From a checkpoint of a small mixture-of-experts model trained on Wikipedia: a sigmoid router.
Below are experts of layer 7 (counted from 0) of a mixture-of-experts language model. Rows are named router (the router's row for the expert), gate (a neuron's input weights, with its number), up (a neuron's input weights, with its number) and show model dimensions 0-255. Each number is 500 + 50 x the weight over its row's rms, rounded and kept within 0 to 999. Numbers have three digits each.
Before each expert's rows: "gets" lists some tokens that make up at least twice as much of what it gets as of all text. This comes from a sample of Wikipedia text that the model never trained on. Tokens count by the router's weight.

# expert 69
gets: "k", " K", " en", "ik", " School", " k"
router:422469591452425493394434406394551470564540546535529560548506454590425392463506498644477526473527548481501521560449492480481462540497464480560406436481564433460510466460520470432419463548463462501481558511574446562607453488463506540403470516543413533438501448463565458537458534415494518564597503497535488551496577531538545442450486534499503519522535607431523542488404536422439488503468533506477514485406454500436432489546523392522558498454547522491645420461525508440480528475528530491491524565559541528498462460516510489527511477488425571423471515514546528447529485514516630522570496458501491559504576576495591413558518535500443511518577435499438542542503497477575367506449573451505378530488496548518484467412492474528524505474494462483445486531563510501532452517433552
gate0:463516451464458499521446532517552432493554489499501425506543542525489447474613504484415475496532475497524477491406471413507509445559459463508415478484482445484470454425409553549443571420435516514485486450523523579435600435482521525498382457481466491578440462503462465505547410520509505493596453457370508502546467492458546392512457455444607479432544507496485589433388476532453511532387483624499482488505479486435448520532546492513564518394574528492533437493432492396499479412470398467608499470471505508545412480435403459532501462492497509501532485548524456403472435550439535519531496433488495524538576446398498478507421588505523501539572547562530456544564458521600495474530563461414529574462485476462529507450551459475543522463549424515425473475418498405478429469523508
up0:488482538493516502540474511490495502476511443479495546540461539545591321503505533455507435538512524514557482495462439504536586608512540500495433632545523470503515454447441543450577447525471471599477531537471563439554481455406450483478565413496570554543532497478542569584544425581463533452433456561560390523471393488479445526472524516511491549419453565524550418504635481539565544434575444454588486587537504571545537578509502487400403494408501509511482590589522487647508587546418522512469502556465495485487501512495521499526504529566476500516454538551437499477463449437460525526530528556545456440493558441540469541433593488467500523427535541460476516542489525470421471504482468517563548407582468393570439503498519508564515564456424528500481496525449581488549528480499515

# expert 48
gets: "M", "p", "P", "m", " c", "B"
router:457468581400359456476392429421558490541474512458422574506571455470534455520508474513548465491563577396490446516488523518396481468589514522462436480521517480505516505518586431392560482488534530524527489528481535522522504579436478452433466429469519499510468482520554524506520479472473613519598445562551485428593536573499533455544575480602557559502439558491522509472527484434484511445541479455437477512480546517495453529458528420528508586605517462506502454424608534365465533516541490497503480551527492497557527481460532450559499518459484499472379514482521518489606516479440565470451542545437422643505536529502520473519517438621490512526568406472474524488491525457508436523469419430461467521458495538597412533455489482542516483470492407395433557478496478546495480546457627
gate0:530542469481516490470418539552496445518541420493512508515595538428395467428478548500469518445470546459503397546634454480478467492449456468574509450503479485429531402577502491546483488423487496529572563531509417550474458451550591500482502486456539507495396443542543636427545412534477490465504383421560522508556417460380467482515509479489435485499544518402553458571504469518412490475532454512473449437477467492483503469424460500509542507461585431515533458457434501416496405481466471565544504471510489436460459477531456480445596505535436459468449447463565521464468498505474546522492512337556502487569451485524422541469562477476416497482496482585552498531451565461419530466485476502437453576542492569471496548529456560519596390517432494462600568540537523407495555472601496
up0:498529445438547487460524490585481588504385601524520571469493417521583470597585515497545539489472352527445590522562455488516541472456543507494480494483551578501493527447512446481463477515486528469510444489520364339467567591512503483538595531537437459494509517553535472499542499504531528507492565469423420547543544575525562502491461432551497542474544556455543503459470531512460483468512584499477445605536467512540582528521425512520521520499462486574499489621596455549495515523500518531524480487558506504572517554446520508488366461478449517601476412513474498501569581474518518364547445531363474580489570459418543470565569505540484563456449485471509519519514560469529459595563478558525425538495449546480514558587521470490482566524499538421565498488553520544495525513442618

# expert 116
gets: " the", " a", " The", "'s", " his", "The"
router:501448579381383436369414489344575568539453482534530534480471582447461462453492489502396415451465526468488485524460515513558577538553567516418497455443571482409501503444458377442551457598474533544517562513498492511498428601425524487455464473543504561548533470404600501463556465481420537541534491477515403577593496541579493396437485518539535504531481540445570542475523515485496565544474456493475514457496473596521473512498474467433494443601526455457459523423543513469506458527545546550527485511474466445455491550533590523585582530570501472470439520520489537471476469452500516550520518520515576574514559536527584443516461505547496486466606512458410492389469494439523430527474487519398504489529552498566472444464509488514549509475420503436402471496555494565479469549457516
gate0:518516484382483430623550549460451491537387515573466436540575569420503429494540487484535516521451496438503432512590465567530416494456558526498458487466430555487492470509478367549458411404475577494464513537499485553495476553522510487509563497467482490502464452466440487443555512471456397568407442472522511470489577522502559499442543533444476562599483486548446494487395483531558528438433400490524499523453506482499456415531575452510560455454539554473457444458495517573488482491583519470395505496537542482478479577498455547540575502461449477443482539506530457565423493549538477499517467477577421479543523461533528648553466482502489482542422518511472454429360467556471441552566401659540530469463536468618499506568459473470451446517511543517540466425521539518544479490592545
up0:466498529623418530453477421565548499561573376461496560412441447528475519467500495490463545460559529505459460462513542396431611512517482483567474494558515431514575579486567530447496527490572598498512462553524462428542562525428469530434408520575544497570518484466546498506466451593533591388588498478495538446421442469486503512553490494452529466423489551442556446524544431412475523571542578522564466412531486498507503521420594489509509418474518513581523564494494480487485504535517459469497542524479486539513487504488506448521409541505567550561470451481541543420503427406536533524551522511482564531528466499528462370444567525482410603466540481495590521526576499430531596434419577403534467477522499471444490479466482421441512502534424420423457462538491446506430569550447498

# expert 103
gets: "ol", "el", " col", " h", "h", " Col"
router:474462570431443456393417462514637505519484463527521508565511581554519487444490506433492487480559497480499520518492493508478498593467519547535389517448596474467485489496515454494499387512502457483487615453558557490599448502464556461466441512573502538532506446426550609453498473471354538466632488503462460548546521538478499471475507493578512506488394518503507498488495500476439510464504534580397466552403513572603436499476549445483527514551556480484525480454479500448510414590534512529508446476476478543551533469459566425535556570551502548507489534494532479560545440456528464491544493558455497522491498596573537413600564459532458526539572507501398395493438525414557380423439493433528494488484547471522504503388552497573513405505576437442470493447528599567456464526521559
gate0:507399537453529507594496565517544551566573512555552465547538508515460524453623564518496544451463472482575501478478445458537487605533567504483377575566423530495430561486510476527549573451446597534609536436522490493472566589544482448434476408403519554512527451535524518372444561523418515551537398598552564544529391447452440478525504545477471492536456606506429508528474550559483479496475504506518492497576534648538526429512544482511559472508519464485450538545454522481568503496511496496485435463504518482475614533555469502576505530559440540529448471497492512583504424510506467489607500488488528531448446470543466459507554509472442496623480485591558369525465466511502543487426423441444478540539381440500496447427562535540507462485530447431526477533465542444498526534484486
up0:564483516448402556492443500564620576543517487476462491526426437384466493498539549458570430520511457498423444507530489553483458500468532423533514455536549507432564523632485516556498506536552530551424552511455458483507530452460538466483479459560484544527528523626516498555485502460489450409481486419495467475543489563498568460495484504476500507429623416463582584560480566551554478436511398426553562479492564424537477638496470458440470567465438471494496483573586586582381533488456546577491527491507462440583511487525522512489505550485429532488565518469523536534548570506517537423502424466464484539501421492465478486511540536575520483430546477455517658466550579492416547520599504595521425489532532537493438442434540526477487595460407520419536449525518491510472450475483465